Weights of a small mixture-of-experts language model, trained from scratch on English Wikipedia: 128 squared ReLU neurons an expert, 6452 steps.
Below are experts of layer 7 (counted from 0) of a mixture-of-experts language model. Rows are named router (the router's row for the expert), down (a neuron's output weights, with its number) and show model dimensions 0-191. Each number is 200 + 30 x the weight over its row's rms, rounded and kept within 0 to 999.
Before each expert's rows: a language model's description of what the expert responds to. This comes from a sample of Wikipedia text that the model never trained on.

# expert 52
It responds to: Pipe separators between cells in wiki tables of sports results and statistics, plus semicolons and slashes separating scores.
router,181,160,226,238,212,228,196,151,155,184,219,258,182,191,235,197,176,152,209,256,243,192,186,196,201,152,211,226,207,187,221,162,204,173,217,229,222,241,143,141,162,235,200,158,213,144,194,238,211,184,238,224,167,199,152,212,217,249,234,209,222,186,227,147,232,220,161,203,187,217,237,194,193,187,213,185,179,190,186,178,209,189,228,219,167,179,172,195,189,201,239,184,256,188,154,239,153,246,195,209,259,271,256,189,213,188,222,184,175,159,202,172,162,220,198,180,254,202,188,215,221,229,223,192,190,156,199,251,212,201,172,178,216,199,214,230,197,208,248,123,210,188,133,204,230,227,180,215,161,217,184,212,213,192,166,226,214,261,178,198,179,221,268,175,216,240,233,263,230,209,173,231,150,197,205,203,237,165,247,233,162,178,240,166,216,168,193,232,225,219,202,212
down0,196,205,187,232,204,187,247,234,184,185,240,178,167,195,205,211,167,177,199,220,221,160,228,234,245,212,223,191,186,208,216,221,124,191,195,185,206,225,211,217,186,141,257,268,231,228,199,165,179,223,226,246,188,226,159,214,215,213,185,226,167,226,223,232,215,215,170,171,200,161,203,221,154,219,184,227,184,260,263,200,206,225,244,267,202,179,208,241,191,203,179,164,247,204,235,166,219,249,179,191,211,134,216,180,228,188,240,196,177,215,225,203,218,192,159,154,234,237,138,197,147,191,275,188,198,159,195,177,139,201,168,281,157,208,161,211,225,162,249,155,197,167,203,228,198,226,217,226,190,200,216,212,200,172,205,186,162,172,181,176,180,199,242,167,212,225,217,246,160,141,231,196,165,202,162,203,202,162,245,218,162,224,225,222,185,232,198,211,190,176,149,215
down1,188,221,218,205,237,214,204,223,206,223,176,185,185,214,188,222,179,185,215,151,197,232,218,217,197,205,190,192,208,213,217,228,209,185,178,185,179,221,190,222,220,181,208,206,149,232,149,228,192,227,224,182,271,177,253,157,138,161,193,226,184,195,159,226,238,236,194,151,175,204,239,150,143,217,214,205,238,160,188,178,184,206,218,180,204,234,191,215,257,171,207,239,238,214,259,203,181,193,217,200,135,150,154,128,157,225,205,186,184,148,166,233,261,176,195,190,236,183,251,244,242,156,174,190,210,165,225,195,262,207,194,255,195,178,206,221,243,169,233,234,231,194,235,178,213,174,191,219,275,211,224,137,186,196,247,190,197,215,198,262,147,232,161,210,180,195,164,199,199,214,202,225,204,245,226,197,209,221,204,170,247,222,167,245,206,210,233,188,202,164,240,261
down2,182,248,186,230,187,156,193,176,164,213,184,214,226,159,229,228,186,205,260,206,189,212,225,182,242,189,171,213,243,205,215,233,142,171,219,151,207,288,216,227,219,186,250,190,179,199,170,201,193,187,188,170,235,202,191,230,177,250,224,164,195,222,194,187,203,191,153,164,211,211,252,218,226,213,143,206,224,199,231,160,225,178,196,199,187,192,190,156,215,242,219,212,231,185,250,189,180,166,152,246,213,186,272,220,194,154,220,184,233,169,238,145,222,196,205,248,242,167,185,188,180,177,215,178,149,233,167,132,236,255,166,215,276,169,176,172,216,233,220,223,170,225,188,232,213,206,210,193,195,240,200,233,170,206,185,207,176,221,183,192,163,177,235,163,184,275,164,161,160,179,213,169,207,225,200,229,239,180,190,219,138,172,163,266,208,219,198,206,213,240,213,212
down3,242,182,224,165,257,231,196,230,178,174,149,216,218,166,182,227,152,181,189,223,163,190,221,202,254,205,145,182,237,207,171,180,253,205,189,202,207,163,197,153,236,200,227,163,134,181,278,215,163,195,205,160,161,215,182,242,235,221,197,165,215,186,172,234,210,232,211,182,231,196,166,251,150,193,187,172,191,138,207,198,174,226,223,180,197,240,200,209,203,212,182,197,223,217,214,221,174,202,196,213,209,181,160,214,216,210,248,186,186,166,211,119,129,182,218,183,208,191,251,207,227,169,159,159,194,205,217,250,177,221,232,201,173,165,224,153,215,189,247,198,171,184,188,240,238,164,241,224,195,258,192,198,214,172,198,241,229,240,158,232,185,242,220,204,243,238,177,232,193,211,170,126,214,194,222,188,210,160,148,235,232,228,162,236,170,229,200,234,195,196,163,158
down4,203,217,182,246,235,139,168,168,197,200,212,213,193,165,130,169,230,208,204,190,150,215,196,212,192,181,229,206,196,229,240,179,156,201,193,182,223,175,203,259,234,198,142,257,214,190,203,223,219,244,148,193,180,239,225,188,175,182,217,271,217,196,186,280,216,189,208,240,171,187,186,184,219,200,246,149,184,214,191,229,207,199,151,217,164,160,164,222,209,231,248,178,191,241,214,191,223,255,183,237,198,204,147,269,193,190,178,216,177,173,198,222,212,174,167,214,169,237,178,232,178,228,179,194,241,190,199,165,248,248,240,187,205,157,186,136,164,161,211,180,229,178,274,223,166,193,227,138,234,169,229,190,153,204,216,178,230,230,166,186,211,233,251,167,209,208,192,201,180,170,222,172,250,206,188,226,173,209,238,197,266,216,164,247,190,206,237,196,213,201,189,183
down5,191,170,203,237,183,147,171,194,188,167,195,161,227,186,216,203,210,196,243,257,179,191,171,162,144,213,196,220,185,127,220,132,175,200,238,188,246,234,258,227,209,173,185,248,209,186,203,197,264,204,160,190,195,224,245,169,213,175,172,197,189,208,196,171,158,220,171,161,230,163,170,214,212,248,230,232,169,208,190,195,154,193,249,192,208,212,185,212,219,182,201,248,203,174,242,180,234,215,155,189,220,213,211,230,192,169,208,177,197,172,179,214,256,225,184,236,208,146,210,178,212,227,231,215,220,280,163,176,221,210,204,131,180,238,220,199,221,216,184,163,183,191,239,183,222,237,184,194,257,225,160,177,206,195,124,236,138,203,197,164,170,241,219,219,220,242,207,175,160,230,205,219,238,243,206,194,215,249,189,220,248,251,188,173,220,221,239,167,238,150,187,166
down6,183,215,218,211,190,128,159,199,215,229,174,176,249,147,222,164,190,188,231,213,202,252,197,203,214,209,196,194,182,196,207,251,216,174,225,230,211,218,176,196,136,205,216,206,215,252,194,214,208,169,201,170,210,166,120,205,231,200,171,160,182,177,199,145,234,173,215,238,226,232,241,183,222,177,237,197,160,186,160,227,164,251,189,218,246,174,164,217,190,227,210,220,222,230,187,195,218,171,227,209,231,227,232,228,225,192,160,186,239,265,250,223,242,276,219,216,180,141,183,131,232,207,205,167,163,221,167,186,233,169,147,179,189,235,151,193,191,227,177,192,252,238,172,194,183,227,176,227,180,197,178,214,165,214,197,211,206,226,230,158,234,177,205,190,195,149,173,165,162,179,180,207,206,205,200,166,210,259,159,177,156,250,190,194,161,251,207,242,198,216,127,192
down7,197,235,208,191,220,186,186,137,150,264,186,155,192,179,164,240,203,212,204,174,216,237,212,232,184,212,191,132,272,237,139,278,183,187,186,147,194,147,219,186,171,225,219,230,181,217,193,169,242,167,158,164,220,212,194,213,203,209,230,193,249,199,198,200,228,190,197,195,160,168,201,148,195,170,192,181,236,174,178,180,183,233,191,245,207,168,190,214,201,135,196,203,267,237,206,192,127,232,221,240,193,202,187,197,236,187,208,191,168,190,194,240,186,224,220,255,205,198,181,201,228,187,158,207,192,248,227,184,219,242,161,212,180,163,190,151,204,204,182,219,216,194,189,208,135,238,248,193,214,204,244,215,240,200,201,170,206,205,188,273,213,191,203,225,176,170,188,228,137,154,190,190,162,178,187,223,156,225,242,188,168,162,233,227,212,213,212,254,217,229,243,140
down8,163,208,169,194,255,169,191,166,208,175,162,217,230,179,226,199,235,148,221,222,203,238,143,194,180,213,147,183,221,203,218,201,267,222,177,221,220,164,248,236,181,171,207,193,176,209,165,148,221,194,199,164,244,242,228,222,208,223,206,234,174,244,228,242,198,220,210,179,216,245,152,189,218,241,217,138,160,149,261,190,169,230,164,183,231,216,182,159,161,211,232,212,152,164,193,231,225,175,216,208,185,236,195,203,202,231,156,186,236,202,158,201,222,241,195,143,175,197,153,211,182,230,196,213,155,238,218,194,176,251,243,172,171,178,218,183,249,222,206,229,157,199,200,190,194,241,170,149,188,208,177,213,201,141,219,170,198,207,241,185,169,226,229,224,203,166,230,170,187,232,229,169,223,251,221,169,214,192,263,247,241,181,182,154,188,246,220,166,190,165,222,148
down9,203,162,179,249,261,202,216,250,196,171,178,220,188,207,215,199,173,171,190,228,181,211,163,209,222,242,242,206,157,198,133,161,170,207,174,223,216,188,221,226,146,202,207,289,185,203,150,202,187,203,205,220,223,198,194,189,196,226,159,237,224,207,243,222,158,184,213,174,233,152,167,253,197,216,207,205,184,220,198,250,202,219,206,209,200,221,217,235,258,212,180,238,199,176,201,170,262,208,225,188,187,211,170,187,184,195,191,196,183,217,241,187,160,185,199,142,186,167,247,204,160,219,164,225,135,257,200,159,234,184,218,187,174,199,210,246,189,241,155,205,195,240,228,199,215,192,191,235,218,261,182,174,194,175,237,213,197,158,245,203,162,259,178,178,141,182,182,234,194,115,189,208,215,231,203,218,174,173,189,187,205,263,205,183,239,286,216,201,164,149,157,204
down10,213,206,183,210,181,204,272,266,167,171,219,200,195,223,209,209,142,214,187,185,241,244,189,211,203,209,140,233,144,197,211,224,184,153,206,186,189,200,175,193,187,207,159,132,189,179,243,253,185,208,208,205,220,170,212,195,218,205,215,191,191,201,182,171,177,199,257,190,250,209,162,162,162,212,160,240,153,162,212,213,301,205,233,180,181,200,174,255,210,154,188,201,254,217,160,208,151,112,203,166,146,187,200,238,225,183,196,225,240,183,214,146,175,228,163,260,230,216,195,206,212,184,217,184,236,163,179,215,166,211,183,215,242,218,164,180,220,203,172,246,169,205,203,229,199,170,167,240,216,200,201,257,220,194,190,226,189,211,228,231,218,123,164,186,194,188,186,194,245,167,134,178,159,181,241,204,171,173,218,206,197,186,202,207,227,180,220,221,202,186,243,239
down11,179,206,201,245,154,165,204,211,188,143,215,185,211,165,218,218,162,176,253,225,168,150,116,161,171,198,237,164,175,190,155,134,180,226,209,186,195,130,183,207,221,182,171,174,196,245,176,181,203,247,223,209,257,184,210,196,211,171,200,218,198,194,225,226,211,236,158,218,191,255,163,258,222,210,178,182,235,189,200,212,203,191,192,181,221,218,160,230,217,245,212,179,218,185,237,239,181,215,240,183,187,175,210,169,200,227,204,181,141,124,179,200,145,172,200,163,233,180,207,224,199,171,191,178,192,240,186,191,205,199,179,201,256,195,274,213,187,170,239,209,213,214,177,226,156,196,199,184,157,165,239,230,183,203,192,179,170,244,238,229,109,260,234,238,165,219,227,171,190,186,191,184,235,203,213,207,183,210,164,274,204,218,147,217,238,202,189,214,193,163,178,221
down12,164,182,195,173,165,231,170,185,176,214,287,214,217,181,155,183,238,198,188,223,255,217,146,188,189,201,164,244,209,245,205,222,186,204,193,225,171,169,204,246,169,193,184,188,234,158,222,304,179,198,196,166,181,122,232,209,202,218,203,210,224,251,158,231,194,194,256,250,229,169,146,199,200,260,138,169,197,211,235,214,197,216,160,229,197,180,152,221,257,227,156,216,163,187,191,164,187,220,200,229,185,241,146,177,238,235,229,200,217,230,215,164,171,259,208,163,210,210,238,203,170,225,208,236,202,209,245,214,168,209,184,181,211,165,166,236,220,189,218,225,213,204,198,200,185,205,229,213,206,244,242,214,247,212,218,190,216,180,215,146,232,193,243,196,263,211,191,195,195,228,179,149,216,223,185,167,206,182,202,207,228,163,194,200,185,161,199,242,223,181,138,236
down13,205,210,227,207,214,212,152,172,167,194,142,225,195,184,239,163,211,153,202,214,239,214,216,215,187,185,177,262,215,204,195,184,224,103,178,170,206,208,154,220,179,215,199,243,209,208,183,232,194,182,159,174,192,167,137,203,249,237,224,172,174,191,236,225,176,211,243,221,189,157,216,250,203,194,193,152,187,150,218,213,160,203,198,191,202,223,189,228,217,233,201,223,212,178,225,216,148,171,199,227,242,163,127,171,232,179,226,138,193,179,201,212,180,233,206,215,202,184,183,179,171,193,166,152,159,174,262,229,202,182,192,252,220,183,186,195,202,143,169,245,187,178,158,193,178,146,209,225,142,197,172,241,191,225,222,160,178,230,256,262,172,222,209,203,139,206,178,221,197,236,191,211,230,236,189,195,197,159,200,206,234,207,112,242,154,176,235,236,193,176,221,223
down14,209,187,194,182,230,246,200,188,183,185,250,194,183,185,215,135,176,237,188,228,232,209,194,223,218,203,155,170,197,181,203,206,200,153,202,141,229,226,194,186,232,194,200,169,201,214,193,247,188,218,199,162,206,159,228,251,201,250,211,198,265,207,151,171,177,146,204,234,182,207,191,220,159,234,196,193,202,127,219,194,203,219,181,188,175,176,186,192,231,170,179,143,247,212,166,215,198,208,222,179,203,215,174,203,216,258,185,177,178,147,209,167,182,238,196,176,213,173,159,184,177,185,282,208,236,128,140,210,209,215,202,193,242,216,189,168,235,200,221,164,229,216,194,255,220,161,216,226,206,232,227,168,223,226,227,227,222,171,212,159,223,172,179,176,252,238,238,243,209,221,137,206,223,178,198,239,222,124,229,144,240,280,185,192,199,200,152,261,225,207,192,186
down15,188,203,181,138,207,150,201,209,190,199,186,183,228,196,199,194,200,210,174,146,167,246,215,190,245,136,207,221,280,184,233,241,209,226,228,189,188,202,181,234,202,189,192,195,238,241,289,200,171,236,229,153,213,198,226,186,226,230,213,216,99,188,248,199,193,241,230,258,197,214,201,140,186,203,157,147,226,162,188,183,217,167,183,191,252,207,231,152,153,256,180,148,177,157,203,193,238,155,153,229,225,213,207,197,204,207,201,188,191,217,172,212,162,171,246,164,198,197,167,211,231,215,221,235,215,201,171,231,221,214,235,180,198,192,235,262,153,233,182,232,169,171,171,195,192,166,221,203,224,188,186,208,206,170,238,172,231,186,204,218,223,260,179,195,203,217,198,217,151,167,210,217,269,195,255,199,244,214,183,197,184,186,155,162,185,189,230,238,187,179,220,191
down16,176,176,186,143,209,204,205,191,153,180,247,218,216,166,149,165,268,230,155,229,170,168,226,156,217,182,268,157,167,181,203,215,176,214,196,222,188,145,181,240,189,191,231,200,248,157,256,188,158,206,209,198,173,208,172,251,220,137,188,165,154,212,239,214,181,201,225,223,211,207,200,195,242,238,162,210,178,240,225,214,150,201,160,241,267,219,211,200,136,158,170,190,183,159,193,232,184,191,195,225,242,253,184,180,193,234,196,209,182,199,237,215,146,202,188,239,168,228,187,223,210,196,240,180,221,162,207,215,214,185,191,180,225,231,161,144,229,218,231,178,220,212,185,194,177,213,269,221,191,151,209,196,194,206,205,186,153,184,242,122,226,130,172,215,224,220,198,186,177,219,195,191,194,198,246,208,155,208,195,194,189,228,228,212,200,215,191,206,226,289,174,206
down17,221,119,190,218,198,160,188,234,197,194,233,234,197,204,143,152,188,218,199,225,214,240,213,199,190,216,195,177,155,189,223,209,214,177,159,200,182,199,156,167,219,205,185,179,211,237,200,194,171,202,184,181,163,159,221,227,263,226,229,181,231,210,168,159,237,157,249,212,208,198,195,210,204,216,179,191,181,148,158,233,240,214,181,172,155,133,203,253,220,217,205,193,259,219,178,162,162,223,170,209,227,173,202,211,267,196,157,205,201,169,238,146,186,262,169,213,186,233,170,192,219,203,212,199,209,169,189,170,209,186,250,199,187,221,134,192,187,219,185,150,259,225,133,256,185,171,183,204,186,218,206,238,207,226,197,237,174,221,172,204,205,217,157,162,191,207,162,173,201,230,171,186,200,183,227,217,207,188,185,171,210,224,185,179,139,207,139,315,200,198,139,220
down18,199,171,221,227,151,177,161,179,201,207,222,243,217,215,140,186,212,185,197,215,194,179,155,170,192,165,258,213,203,193,176,147,198,225,222,200,209,218,237,160,199,254,254,216,204,162,165,163,184,209,178,199,263,200,276,199,187,228,183,195,260,203,210,162,208,202,211,178,177,237,197,162,240,171,207,170,190,186,192,239,221,207,162,184,261,250,182,150,146,238,197,183,165,206,187,167,150,246,223,167,190,266,235,201,173,218,223,217,199,223,222,230,168,193,225,181,160,263,161,209,202,239,187,171,152,256,226,189,200,224,256,193,210,228,283,220,182,225,192,167,187,213,164,212,174,235,178,222,185,192,192,188,195,233,211,148,170,203,199,200,228,199,179,261,204,210,215,195,213,196,230,225,210,203,237,205,207,187,200,236,240,245,198,107,229,161,202,164,235,215,195,250
down19,181,193,222,198,178,194,169,200,186,166,217,219,222,186,197,267,151,173,238,221,176,154,161,173,144,184,257,148,196,162,138,135,180,229,168,156,161,181,177,171,274,216,226,189,219,215,219,153,219,271,157,139,225,207,230,156,194,196,217,205,206,202,194,217,261,228,215,190,212,193,198,196,154,206,244,164,173,189,206,195,165,253,200,177,231,213,183,225,192,216,191,192,252,245,193,167,169,203,177,161,170,179,174,228,166,241,186,224,253,186,195,204,196,204,242,175,135,244,148,182,256,170,205,196,250,193,183,167,175,256,222,212,211,161,210,202,203,190,233,202,194,202,177,228,197,150,221,177,195,206,225,198,243,204,216,205,239,204,180,232,233,249,199,215,195,196,174,145,153,232,208,217,181,228,226,175,174,204,162,255,145,208,209,200,208,236,152,244,207,190,183,182
down20,214,221,174,219,176,210,155,174,205,229,193,239,213,149,230,168,195,222,267,233,174,155,132,154,222,199,132,197,258,185,233,203,190,205,209,171,202,270,205,225,263,172,222,187,144,155,198,237,256,188,193,148,214,204,249,193,177,168,224,201,133,219,183,237,189,183,155,199,194,210,232,185,211,186,155,240,188,199,209,149,249,215,184,185,210,172,212,175,217,210,208,205,224,219,248,226,187,191,175,286,234,134,186,228,232,246,234,171,170,140,224,213,209,207,199,224,200,162,207,199,173,183,202,187,186,269,192,150,263,164,175,182,202,237,212,179,244,211,202,200,172,196,163,226,229,231,173,212,167,221,215,198,185,159,199,229,204,182,255,160,191,211,231,197,201,198,169,196,178,199,175,159,195,220,183,228,236,215,169,200,206,244,176,239,195,189,165,177,153,197,166,218
down21,224,179,166,182,219,241,160,195,193,205,203,229,170,188,177,174,172,212,215,191,310,228,210,188,210,215,196,207,139,233,204,215,187,196,196,144,208,239,200,154,237,179,225,225,255,197,147,190,161,167,208,193,200,181,249,221,174,218,179,200,191,193,184,180,179,176,213,173,114,214,207,244,218,225,195,242,188,203,178,217,162,257,210,212,153,192,164,173,196,187,217,248,174,194,221,217,201,263,211,229,216,218,251,202,263,167,185,171,231,160,189,185,244,237,200,135,197,165,237,194,201,205,183,190,201,190,229,205,248,216,176,196,212,181,176,202,204,233,197,193,272,229,230,231,166,175,180,218,164,245,112,205,130,243,165,229,137,202,210,218,146,201,180,133,205,208,199,168,163,206,187,181,199,218,222,189,190,197,149,174,168,224,208,165,172,224,189,216,191,210,160,220
down22,195,196,248,223,161,168,227,121,237,225,210,166,190,270,170,177,240,218,239,202,188,160,188,192,203,203,227,190,158,243,222,198,238,216,200,202,189,235,206,201,199,209,216,221,182,203,218,174,214,190,206,150,191,174,260,244,213,186,186,195,192,140,200,212,194,195,227,178,138,217,162,188,194,169,202,224,220,213,196,190,224,275,190,194,190,199,154,224,209,213,182,216,205,196,210,166,174,187,223,231,189,159,228,203,181,152,223,208,206,252,156,184,260,251,221,196,223,207,218,206,211,248,218,218,182,242,200,200,164,237,222,128,175,187,210,169,210,158,226,214,203,148,224,194,170,162,271,203,229,243,203,232,209,249,171,207,186,203,223,169,213,236,215,213,270,211,224,167,185,240,201,131,185,211,162,221,218,215,167,198,172,209,180,191,252,121,274,231,226,216,180,274
down23,201,193,236,198,193,194,211,243,200,250,192,208,233,255,174,168,210,175,220,179,200,198,197,220,234,181,150,208,232,166,266,258,207,187,224,192,204,181,230,192,175,221,183,194,159,219,252,274,242,167,147,177,230,122,201,195,150,178,171,213,209,254,158,218,213,206,231,172,240,201,233,168,225,184,188,196,186,237,209,202,196,222,259,238,196,171,188,248,225,229,199,163,253,201,196,165,216,130,217,206,178,195,203,222,171,236,244,180,169,141,236,174,179,207,200,207,182,233,239,189,205,208,169,180,211,274,230,186,181,221,159,191,220,237,189,243,239,167,174,206,190,232,286,149,216,243,181,191,193,195,142,251,195,148,250,170,158,164,185,194,227,196,168,206,160,187,181,220,221,163,200,213,205,245,167,164,196,207,153,181,211,201,221,198,222,212,214,182,198,170,170,193
down24,222,194,202,181,222,187,177,152,217,223,245,209,178,138,157,167,241,226,252,191,173,174,185,162,168,139,263,168,190,215,242,166,231,201,202,184,218,185,235,240,166,167,154,214,180,200,219,202,199,229,238,151,218,178,216,185,263,213,189,218,197,176,203,234,219,196,255,169,176,185,196,153,152,189,236,164,245,204,155,211,178,180,194,172,132,171,169,220,214,186,194,193,232,200,220,267,245,175,176,207,204,183,220,223,189,159,208,207,211,177,197,211,204,206,186,225,150,202,205,181,219,172,206,165,258,237,155,169,249,212,202,189,187,156,163,203,173,177,226,285,230,178,208,125,222,190,209,224,188,220,236,199,147,197,180,225,194,198,211,190,219,233,173,202,211,195,150,188,162,241,232,200,258,182,189,172,185,164,197,162,255,223,225,193,132,187,237,201,236,207,140,221
down25,174,197,215,160,221,151,191,218,153,126,215,235,200,203,249,211,138,202,194,236,232,224,151,209,197,187,199,192,230,121,186,173,244,233,207,172,234,202,176,150,252,239,161,200,171,196,231,171,210,239,198,205,230,229,212,255,178,224,247,224,179,213,178,232,155,209,165,212,173,163,240,201,189,209,217,196,175,181,255,185,150,178,209,219,172,207,208,154,188,194,164,163,174,142,191,216,236,171,211,181,230,227,163,210,242,246,227,173,153,172,190,189,166,187,204,182,155,191,188,151,227,226,214,183,219,155,147,210,219,188,217,206,192,192,226,133,157,238,193,208,197,167,167,231,170,195,151,139,190,239,217,149,168,155,257,193,184,175,197,176,233,250,188,231,228,205,184,219,211,192,183,172,202,223,246,190,191,185,224,227,221,262,237,151,171,177,192,166,213,222,209,213
down26,190,193,154,182,191,245,228,196,174,238,193,191,202,193,223,244,234,166,192,170,226,220,210,185,222,230,218,222,226,210,137,220,241,226,200,183,222,230,176,216,170,151,244,240,188,240,162,147,153,208,221,200,215,181,163,211,225,202,177,246,171,225,152,231,228,242,195,244,252,176,187,237,184,205,255,176,223,172,208,194,202,189,195,169,246,200,233,157,227,212,238,264,196,255,240,142,232,195,223,177,124,214,232,193,198,163,139,186,174,221,213,234,182,233,139,206,216,219,214,231,216,240,197,247,183,231,218,186,209,185,172,200,174,203,211,214,168,166,217,193,209,180,228,187,176,185,182,216,207,218,184,146,201,174,220,170,168,224,194,228,164,192,204,253,246,151,203,169,189,196,191,175,224,273,245,237,235,246,162,220,211,236,144,165,206,243,159,168,198,216,256,168
down27,202,270,176,247,175,213,169,178,153,193,217,192,194,246,236,228,190,212,212,222,190,240,156,182,202,198,238,188,187,198,186,151,156,212,281,188,174,190,208,248,221,232,158,180,197,172,188,178,210,186,209,179,212,243,223,220,212,263,198,196,158,193,181,149,204,186,237,179,234,194,188,178,188,234,110,197,154,270,193,167,209,147,218,210,208,193,176,215,196,218,248,290,167,222,198,184,165,165,235,192,173,169,223,138,188,199,227,198,202,181,209,166,188,159,201,203,204,227,230,209,234,128,177,215,228,203,198,191,184,175,267,231,209,196,221,238,206,193,221,221,168,227,238,201,203,209,230,203,224,182,176,187,228,156,179,202,225,167,209,193,260,199,239,209,187,173,184,189,109,200,212,144,202,234,240,224,159,137,247,204,191,234,216,206,229,202,158,223,196,187,224,212
down28,177,273,296,224,210,213,213,214,175,200,186,198,195,171,173,172,195,177,205,209,208,182,258,209,227,227,231,229,175,211,185,211,194,203,195,241,204,137,185,177,175,225,217,198,195,225,171,173,223,238,221,130,179,197,124,183,233,224,170,205,159,155,246,166,219,174,258,167,179,254,248,184,227,186,270,190,197,153,187,211,207,217,197,230,223,165,202,254,195,185,202,260,195,208,205,194,188,207,229,147,232,189,208,176,238,181,191,224,194,195,201,200,226,212,184,152,233,152,191,172,230,203,212,136,195,219,198,207,202,142,228,173,209,146,194,200,219,177,191,256,232,209,194,125,250,177,179,181,164,219,204,230,180,229,185,234,215,222,255,222,221,166,185,184,224,196,218,165,184,253,200,177,209,233,212,163,183,248,164,219,187,234,248,205,252,204,145,253,185,214,203,184
down29,180,168,184,189,236,199,209,219,221,213,249,185,213,189,194,191,177,186,216,188,229,167,191,196,166,190,198,251,238,179,210,173,224,227,230,176,223,259,168,167,178,170,210,187,207,220,194,150,177,208,230,254,191,270,187,211,209,205,193,178,166,149,214,189,190,142,171,209,185,241,194,242,166,242,201,201,175,217,242,213,185,205,179,180,146,210,205,141,246,208,192,162,232,223,224,214,298,248,203,260,246,187,185,160,227,169,272,187,199,204,160,184,132,221,214,235,218,168,157,221,190,210,225,196,203,213,166,226,167,215,149,162,206,165,169,223,212,218,167,105,208,203,217,189,247,207,229,190,182,209,180,178,240,229,181,192,227,189,228,187,211,223,178,197,173,225,184,168,234,229,165,211,165,154,203,202,228,219,189,289,153,187,257,170,193,196,199,214,254,186,167,213
down30,198,249,245,209,199,229,171,208,240,197,173,153,223,212,191,204,179,194,202,184,222,251,251,174,209,197,179,182,243,192,296,185,180,155,222,148,172,225,183,247,197,153,150,226,222,180,199,176,189,171,272,196,195,198,153,186,199,191,208,169,177,177,217,159,191,235,173,180,229,253,200,208,245,259,231,212,240,255,197,234,188,215,280,217,167,236,195,160,209,192,170,241,214,201,209,171,241,198,200,197,161,207,227,245,256,250,238,179,184,247,214,197,212,211,194,159,159,186,224,212,166,135,155,208,226,183,173,198,221,226,226,257,196,245,206,238,164,236,156,209,193,221,166,184,190,177,226,263,200,236,186,192,196,228,244,213,127,199,187,160,177,160,199,164,200,193,177,186,210,223,183,218,198,234,221,212,192,210,208,180,210,207,222,195,181,125,204,189,200,233,243,188
down31,237,188,227,177,207,200,216,221,184,220,198,201,226,188,198,212,234,175,171,227,232,240,193,231,228,220,176,223,291,159,214,199,220,174,223,188,134,184,230,245,199,203,247,233,162,122,254,225,240,213,159,186,208,229,163,221,247,213,223,159,199,184,209,206,176,216,174,143,202,190,221,199,202,205,209,223,202,163,187,165,204,268,202,182,209,234,191,136,241,195,258,224,241,168,158,225,172,187,219,211,188,175,164,195,198,231,183,243,190,180,225,242,177,169,162,209,231,184,184,163,205,132,238,221,187,230,185,176,193,164,235,252,209,209,238,209,199,158,224,176,214,216,232,145,247,168,153,205,231,265,241,105,212,215,237,228,188,210,230,199,195,236,231,203,197,204,216,267,167,194,197,188,223,253,228,204,174,165,213,224,183,217,213,185,197,234,210,188,178,215,209,161
down32,167,171,230,195,143,148,227,249,191,107,259,205,230,169,243,260,169,189,247,236,211,137,135,174,168,168,235,197,197,154,191,174,185,228,230,183,204,179,198,151,198,218,219,258,209,217,205,193,191,236,177,236,211,243,210,193,232,199,214,189,171,239,265,166,201,236,157,211,205,193,185,205,216,150,207,210,160,236,210,229,233,220,212,192,247,217,196,184,179,227,185,194,166,151,185,161,167,237,231,109,201,231,212,178,212,195,227,199,191,215,208,207,182,222,175,238,163,202,153,191,206,150,175,183,207,221,198,196,187,232,195,203,187,233,253,218,193,213,218,177,208,221,184,203,145,252,208,231,203,167,209,217,260,174,169,203,176,197,200,143,166,252,225,243,199,170,206,177,184,166,223,190,238,193,163,166,227,175,203,214,181,182,202,147,261,223,166,170,193,167,187,209
down33,188,236,191,232,259,202,151,198,211,193,228,215,216,180,140,135,222,211,179,189,165,190,219,225,186,195,205,167,144,248,189,176,164,190,191,211,227,139,190,212,194,142,175,154,182,233,255,196,173,240,216,209,230,241,220,181,238,139,149,215,246,226,206,258,170,163,183,185,242,185,195,220,224,209,177,198,180,150,159,237,173,216,243,243,173,264,170,185,200,174,182,241,154,212,230,206,239,258,204,199,233,203,201,231,168,193,203,266,197,236,182,212,222,193,157,198,244,155,212,212,211,175,217,208,200,228,180,212,166,171,231,216,186,168,154,196,185,205,192,208,171,207,162,208,182,176,266,194,234,242,223,223,153,206,183,217,167,239,152,185,225,215,205,228,229,213,254,133,246,165,188,233,179,198,219,186,175,264,206,167,173,183,197,226,199,176,167,227,203,209,154,221
down34,209,220,219,189,251,151,216,193,139,168,178,245,158,130,212,151,192,219,227,199,266,222,195,211,239,137,183,215,251,217,195,232,224,177,213,157,219,247,212,182,189,178,223,239,216,223,186,214,213,159,168,213,158,205,139,186,183,214,243,243,187,225,205,245,218,214,162,230,216,266,219,188,246,186,201,226,211,194,226,235,243,158,190,160,202,145,214,196,157,211,205,178,208,248,264,189,145,184,242,174,239,210,162,215,226,183,156,203,192,160,221,197,204,216,216,230,252,210,191,171,194,205,204,210,193,225,210,186,209,242,217,210,229,184,266,186,234,178,178,202,169,204,206,183,206,230,128,178,176,239,171,189,212,158,253,197,218,220,214,187,140,216,228,152,169,228,179,190,224,220,197,150,185,260,163,209,222,200,210,228,192,202,133,192,162,240,217,188,208,230,225,164
down35,204,246,222,193,160,219,179,230,175,214,198,217,240,199,206,231,185,176,233,183,252,224,204,185,186,201,154,231,210,195,180,188,215,197,211,231,245,218,201,195,252,206,191,166,163,193,173,187,195,211,225,204,189,189,187,164,246,154,209,174,227,133,139,191,217,178,193,163,166,189,191,247,211,219,203,196,166,183,246,203,143,161,205,223,219,199,165,168,252,188,263,195,269,224,218,151,190,208,198,213,168,164,194,179,173,194,194,182,208,265,178,211,206,177,224,155,199,188,178,205,215,224,206,237,233,141,195,212,185,178,181,153,258,167,215,222,204,125,239,214,257,227,201,85,194,187,174,210,222,278,223,158,190,182,241,214,146,210,212,182,233,176,170,225,222,212,146,217,228,243,214,226,209,188,214,200,197,165,165,197,195,187,224,180,202,244,194,291,219,201,213,208